Experts of a small language model.
Size: 10 layers, width 256, vocabulary 16384, 58.8M parameters.
Training: a variant of Muon for the experts, 7169 steps.
Below are experts of layer 2 (counted from 0) of a mixture-of-experts language model. Rows are named router (the router's row for the expert), gate (a neuron's input weights, with its number), up (a neuron's input weights, with its number), down (a neuron's output weights, with its number) and show model dimensions 192-255. Each number is 50 + 10 x the weight over its row's rms, rounded and kept within 0 to 99.
After each expert's rows: a language model's description of what the expert responds to; "mostly gets" lists some tokens that are sent to it at least half of the time. This comes from a sample of Wikipedia text that the model never trained on.

# expert 11
router:40 65 52 52 51 51 59 39 73 40 40 52 40 57 53 55 58 48 50 34 36 43 55 38 56 59 59 58 41 66 46 52 49 61 57 58 44 55 40 57 45 65 55 41 52 48 34 57 37 69 53 59 57 60 48 45 46 46 45 62 58 45 43 37
gate0:66 62 43 45 55 37 31 55 55 42 45 54 46 44 50 70 58 46 42 46 48 48 56 33 56 51 53 51 37 70 58 46 43 28 51 48 64 34 45 53 33 71 48 44 56 49 49 20 60 55 43 61 47 55 43 43 62 31 48 57 32 35 46 47
up0:51 49 52 41 37 48 76 47 65 65 52 56 56 67 37 33 46 37 41 51 52 64 38 50 65 58 44 52 64 48 37 49 54 46 33 43 37 64 31 29 43 55 55 39 48 44 47 40 64 61 57 49 43 68 38 34 50 59 54 42 47 65 44 57
down0:64 71 54 47 53 53 58 44 69 40 47 47 58 54 48 42 31 50 29 41 38 41 57 42 46 49 56 57 35 61 17 67 52 49 73 46 49 57 58 55 39 72 64 41 56 54 53 50 61 59 53 57 51 72 51 59 37 50 49 46 37 70 56 61
Description: Prepositions, year digits. Location prepositions (in, near, under, below, at) and the last digits of years after 1 or 2, such as 1'891', 2'018'.
mostly gets: " dem", " \\", "998", " near", "018", " above"

# expert 14
router:56 58 52 70 49 50 55 44 61 31 45 48 65 67 45 48 86 52 36 39 57 49 55 47 70 57 65 47 47 56 44 56 50 58 60 45 42 56 52 54 47 55 35 33 45 54 44 52 45 43 46 47 65 54 41 55 41 65 52 46 67 50 47 42
gate0:47 55 57 48 63 37 42 51 55 57 37 55 57 31 61 48 57 58 50 40 49 52 39 34 52 39 38 52 46 52 54 43 36 44 42 46 52 50 57 54 63 56 39 43 69 52 40 61 48 37 55 31 67 64 60 44 50 38 44 50 37 58 45 56
up0:43 45 59 51 67 49 48 42 65 44 52 52 60 49 49 42 32 38 48 43 40 48 34 45 39 49 58 57 33 56 50 30 44 52 57 42 53 46 45 37 55 52 56 46 61 36 53 55 68 30 52 47 45 57 57 49 52 38 56 50 51 45 41 49
down0:41 56 30 46 60 32 55 44 37 38 52 64 43 63 40 61 53 62 77 53 49 43 41 57 40 52 46 48 66 50 54 56 70 51 37 55 37 56 48 54 37 50 58 44 64 51 54 57 39 42 60 52 51 46 54 38 52 19 58 58 43 58 46 51
Description: Plural noun endings. Plural and nominal suffixes ending nouns in prose, such as -ions, -ers, -ings, -ances; also whole plural nouns like forces, players.
mostly gets: "ones", "ances", " forces", "ies", "ases", "iles"

# expert 13
router:64 61 62 48 35 50 63 55 48 29 43 40 42 60 37 24 37 50 39 50 50 41 62 55 45 52 55 72 52 52 28 71 58 55 62 41 34 52 49 69 47 46 71 52 52 41 49 53 47 37 56 58 59 48 59 69 36 42 43 56 59 51 30 36
gate0:52 43 57 44 50 46 49 52 49 66 56 50 42 55 34 39 45 50 54 45 55 60 58 50 55 56 65 54 55 53 38 40 43 61 33 65 31 61 47 44 52 63 58 57 53 39 53 56 62 55 51 32 32 62 33 48 62 60 55 43 44 55 27 15
up0:67 55 62 59 32 59 49 58 61 45 36 60 63 41 55 50 45 69 46 50 55 49 58 48 48 50 48 76 45 53 73 40 54 58 59 50 51 40 62 49 59 42 49 56 50 43 47 46 45 49 51 48 60 36 44 54 66 51 55 59 52 58 42 43
down0:60 59 38 48 60 23 58 37 46 56 55 48 48 48 34 21 44 33 24 63 52 55 40 38 40 53 36 44 49 52 57 42 57 52 18 51 53 39 57 54 66 54 56 52 41 46 67 52 52 55 55 41 54 56 31 43 41 51 61 52 51 41 33 62
Description: Topic head nouns. Nouns naming a subject or category, e.g. album, election, song, family, arts, often ending infobox labels, section headings or is-a definitions.
mostly gets: " album", "|  | Democratic", " song", " election", " episode", "- • Total: "

# expert 29
router:45 61 52 63 36 57 40 43 48 37 35 48 48 55 43 60 58 57 49 52 42 47 47 37 63 68 56 71 52 61 62 47 49 52 52 45 54 51 53 55 37 75 43 38 54 60 50 52 50 64 50 58 65 69 40 65 42 70 42 53 65 49 55 50
gate0:53 49 53 48 59 51 46 52 51 38 43 50 42 50 53 40 46 54 40 41 34 54 32 50 45 51 50 58 45 59 51 37 41 38 47 41 42 43 32 49 53 50 57 63 51 60 61 43 57 59 50 51 42 50 53 64 61 38 34 46 44 61 47 53
up0:42 42 56 50 41 36 59 49 45 47 48 41 57 50 46 62 39 48 36 46 29 82 53 65 61 40 40 54 53 64 47 33 60 26 75 40 46 63 24 47 59 53 39 61 41 60 45 60 72 46 59 59 62 42 52 46 50 39 32 41 46 55 57 57
down0:59 53 40 40 69 39 46 47 30 59 50 36 49 42 45 59 39 57 35 71 54 62 49 57 44 45 56 59 42 56 44 50 52 52 67 36 72 42 66 41 55 44 55 39 47 48 42 52 57 48 38 55 65 41 48 43 59 53 54 62 59 59 53 54
Description: Nationality adjectives. Nationality and region adjectives and adjective suffixes after of or in, such as American, British, Western, -ian, -ical.
mostly gets: "ian", " British", " European", " American", " German", " Roman"

# expert 20
router:48 55 39 44 52 43 49 54 67 49 42 43 43 53 36 56 54 58 42 45 51 57 54 55 48 58 49 66 53 56 46 51 31 56 52 54 46 55 54 44 51 49 64 49 34 54 45 45 32 56 72 42 51 57 60 48 31 43 36 63 42 50 43 33
gate0:49 61 34 43 37 40 39 42 56 43 46 47 54 30 35 41 49 66 50 48 46 30 52 45 64 39 48 62 44 46 44 58 59 74 64 56 43 43 51 51 51 41 53 55 51 48 61 29 26 54 54 46 41 43 46 39 49 65 51 51 47 42 46 56
up0:62 37 46 60 49 48 55 41 67 53 59 59 54 48 38 52 53 67 68 57 68 55 41 53 57 49 57 45 62 43 52 61 69 48 63 52 43 62 30 45 37 63 50 49 31 39 64 60 42 41 56 42 61 37 59 41 65 61 56 48 41 43 60 60
down0:61 53 56 56 50 68 41 74 44 53 61 32 48 39 47 63 52 39 60 47 55 46 55 46 39 63 48 40 50 50 58 37 50 50 38 30 39 45 56 69 49 44 49 53 49 33 45 58 47 63 46 46 51 64 41 33 75 34 35 49 54 60 36 35
Description: Line breaks. Line breaks and paragraph breaks after sentences or table rows, plus paragraph openers like The and infobox headers like Scientific classification.
mostly gets: "\n", "\n\n", "Scientific classification", " announced", " It is", " The"

# expert 1
router:45 61 73 60 42 47 51 54 59 35 26 46 45 55 36 49 51 57 37 32 44 35 65 51 46 68 74 68 43 61 51 55 50 55 46 54 39 45 77 53 47 62 42 42 45 38 49 43 46 67 54 53 54 46 57 53 50 37 41 59 66 52 38 45
gate0:43 68 57 71 63 47 31 45 51 42 46 43 38 43 32 49 35 56 60 26 55 43 60 40 69 64 34 51 50 52 41 26 44 35 52 57 51 46 48 54 48 54 60 30 55 35 42 60 47 32 53 60 50 51 57 51 41 45 50 46 47 54 42 50
up0:45 41 57 55 40 42 41 48 58 47 50 50 53 72 55 39 70 47 56 52 46 49 56 38 48 56 45 66 46 42 62 77 37 50 42 62 50 55 45 60 63 58 45 35 37 54 53 52 41 54 50 63 46 48 60 49 52 56 51 51 87 46 33 60
down0:44 45 46 32 41 64 59 36 37 58 49 52 51 53 52 42 66 49 62 67 45 62 40 59 64 65 54 57 60 37 45 35 47 45 55 61 60 64 49 37 39 53 49 47 59 44 52 45 34 47 41 60 45 68 47 52 51 58 53 44 30 53 47 65
Description: Taxonomic name fragments. Mid-word pieces of Latin-like scientific, drug and foreign names, mostly in species and genus entries, e.g. b-aul-us, An-ap-isa, Caen-og-astropoda.
mostly gets: " eff", " pol", " low", "aul", "yg", " Tur"

# expert 0
router:46 53 53 59 38 41 55 62 52 39 49 40 41 67 38 50 69 68 54 34 50 53 62 46 72 49 61 43 46 57 35 58 49 47 54 52 47 62 31 56 50 52 50 50 45 55 37 53 39 48 61 53 55 64 61 63 46 34 48 48 63 49 46 48
gate0:60 42 38 39 50 67 43 50 45 44 52 56 69 53 37 64 59 36 60 49 44 65 52 59 24 59 41 54 52 65 21 33 66 55 49 53 53 45 37 49 46 63 42 44 42 48 42 36 43 33 45 45 52 67 38 45 59 33 62 47 50 65 46 30
up0:44 69 51 55 44 51 40 53 37 62 46 50 66 52 47 59 35 55 47 55 64 57 57 39 49 62 36 55 52 65 44 49 46 46 52 56 56 40 54 36 47 64 51 37 59 36 45 62 52 39 50 64 60 36 45 38 58 56 48 46 55 51 46 35
down0:49 59 54 36 57 55 39 57 52 41 44 62 76 35 67 44 43 46 39 53 55 52 66 50 37 35 59 73 48 52 32 54 64 43 44 53 57 46 44 36 64 42 32 48 48 55 49 54 44 45 51 56 72 52 38 59 62 52 42 37 48 53 71 65
Description: Abstract/technical nouns. Nouns after the, often -ization/-ability/-ration suffixed, in technical or economic prose, such as value, production, construction, temperature.
mostly gets: "ization", " production", "ability", "ration", " loss", " construction"

# expert 6
router:51 44 61 62 35 49 51 52 59 32 21 36 56 57 42 68 66 52 70 39 47 39 36 35 48 59 65 27 52 37 48 58 49 53 64 48 55 55 48 61 38 68 41 28 24 44 58 49 60 45 49 48 48 43 47 35 56 69 50 46 68 41 44 46
gate0:64 38 65 44 41 48 52 41 43 46 46 43 49 60 38 54 48 47 38 74 62 48 60 55 39 70 39 45 58 44 62 32 63 56 58 43 53 53 37 69 66 49 39 36 36 42 54 52 37 43 62 36 61 59 59 39 42 49 56 62 68 62 56 43
up0:38 44 35 64 46 53 42 66 65 43 44 50 53 48 57 42 57 59 49 46 51 46 48 56 53 24 43 54 50 46 42 46 59 38 49 55 38 42 57 41 29 55 43 66 48 49 51 70 52 58 41 39 65 57 45 55 57 53 47 47 60 58 44 51
down0:63 58 32 31 62 60 29 55 55 60 50 45 44 26 35 67 47 60 41 49 47 41 66 52 35 41 56 47 63 37 53 53 60 54 56 48 52 30 42 53 57 51 65 41 50 31 47 47 58 51 48 54 46 59 54 43 48 48 38 57 38 56 55 47
Description: Mid-word name fragments. Short letter pieces inside words, mostly foreign or unusual proper names, such as r, u, b, f, re in Sreedhar, Kanu, Blackfriars.
mostly gets: "re", "r", "b", "f", "m", "u"

# expert 22
router:54 45 74 54 35 37 55 47 70 50 17 44 58 53 48 48 49 52 40 44 35 44 61 45 47 73 65 43 59 60 48 55 60 66 53 52 35 42 54 46 50 66 51 46 48 44 53 55 52 41 44 63 59 48 50 51 50 47 51 74 49 56 43 48
gate0:41 55 45 18 32 45 63 48 47 26 69 38 49 44 38 56 46 38 54 37 54 41 43 53 42 50 55 48 39 54 56 59 37 53 48 69 53 44 16 47 67 46 43 43 40 50 45 52 39 67 65 43 52 61 71 47 61 58 36 48 41 52 45 55
up0:36 42 56 37 55 29 56 62 47 62 57 42 26 47 59 58 50 44 44 52 53 56 80 46 43 50 45 68 49 67 45 61 40 57 50 40 59 47 66 48 53 56 47 44 70 43 48 43 54 54 53 57 34 44 56 29 69 36 61 62 44 62 43 45
down0:63 42 34 48 42 51 52 48 61 48 38 55 39 45 58 29 56 46 59 30 57 50 49 65 51 41 42 59 51 42 45 57 60 30 40 41 51 41 39 59 53 38 54 39 51 58 54 61 37 48 58 45 50 59 54 48 63 55 49 51 45 57 61 51
Description: Vowel syllables, score hyphens. Vowel-heavy syllables inside South Asian, Slavic and Arabic names, such as uri, ari, ik, plus hyphens in football scores like 2-0.
mostly gets: "i", "ari", "ai", "ara", "ar", "ani"

# expert 19
router:32 64 57 56 51 48 47 55 46 43 40 42 42 47 38 50 73 70 48 27 50 44 54 42 69 60 54 45 43 45 46 47 49 59 53 68 39 58 56 35 41 50 45 50 39 59 50 53 28 53 52 47 59 76 49 48 41 44 49 64 51 46 46 43
gate0:52 49 57 52 51 60 55 61 55 37 54 60 54 54 59 43 50 35 48 43 43 56 52 49 59 53 52 38 59 59 46 69 53 49 55 57 49 67 37 48 39 55 56 43 73 63 60 58 37 50 47 57 49 53 59 35 42 52 61 73 55 53 57 54
up0:34 52 45 51 56 51 57 37 50 52 37 42 57 50 54 59 47 54 59 63 68 48 49 40 33 46 51 59 52 58 31 47 56 39 57 36 39 49 65 31 44 56 40 69 39 52 38 54 56 55 51 54 52 57 44 72 55 43 52 58 49 37 42 45
down0:51 72 37 61 65 45 54 46 60 45 53 45 48 62 45 56 58 37 43 56 31 54 55 33 51 24 28 40 41 43 43 36 38 43 41 35 55 56 50 56 60 54 51 49 44 31 58 41 55 72 43 60 56 45 60 74 42 44 60 47 48 47 57 44
Description: Line breaks, math symbols. Newlines after headings, list items and table rows, plus equals signs, colons and number tokens in mathematical or technical explanations.
mostly gets: "\n", " \\", " '", ", one", " as \"", " $\\"

# expert 15
router:30 54 53 57 54 52 62 48 57 44 46 59 45 58 54 53 38 53 54 30 41 50 55 47 60 72 59 51 49 65 50 63 34 61 50 43 45 50 59 65 56 58 47 46 39 40 51 48 34 65 46 56 57 63 67 41 51 55 50 42 51 40 52 38
gate0:32 49 52 46 61 27 44 41 72 52 49 58 52 44 55 34 51 46 42 44 61 55 64 42 52 63 63 54 43 37 54 42 53 39 53 28 51 46 71 40 61 42 50 44 52 39 67 53 28 51 57 38 65 52 42 57 55 54 47 39 55 56 50 47
up0:43 56 43 42 52 39 56 54 55 49 60 46 55 42 46 36 54 58 52 40 44 45 63 35 53 65 73 51 49 31 50 41 43 28 54 37 47 58 58 47 72 39 58 34 50 56 55 54 55 54 48 31 45 70 48 55 57 43 57 45 52 48 50 55
down0:36 33 40 62 33 57 69 59 39 42 47 44 60 71 29 46 52 51 52 57 34 71 44 53 64 35 42 44 43 61 42 47 42 44 33 55 47 54 34 60 43 65 46 57 43 37 28 32 35 54 39 60 55 37 47 47 47 27 56 61 55 62 33 56
Description: Year endings, number tails. Trailing digit chunks completing years or long numbers after a leading digit, such as 020 in 2020, 993 in 1993.
mostly gets: "021", "014", "000", "011", "010", "019"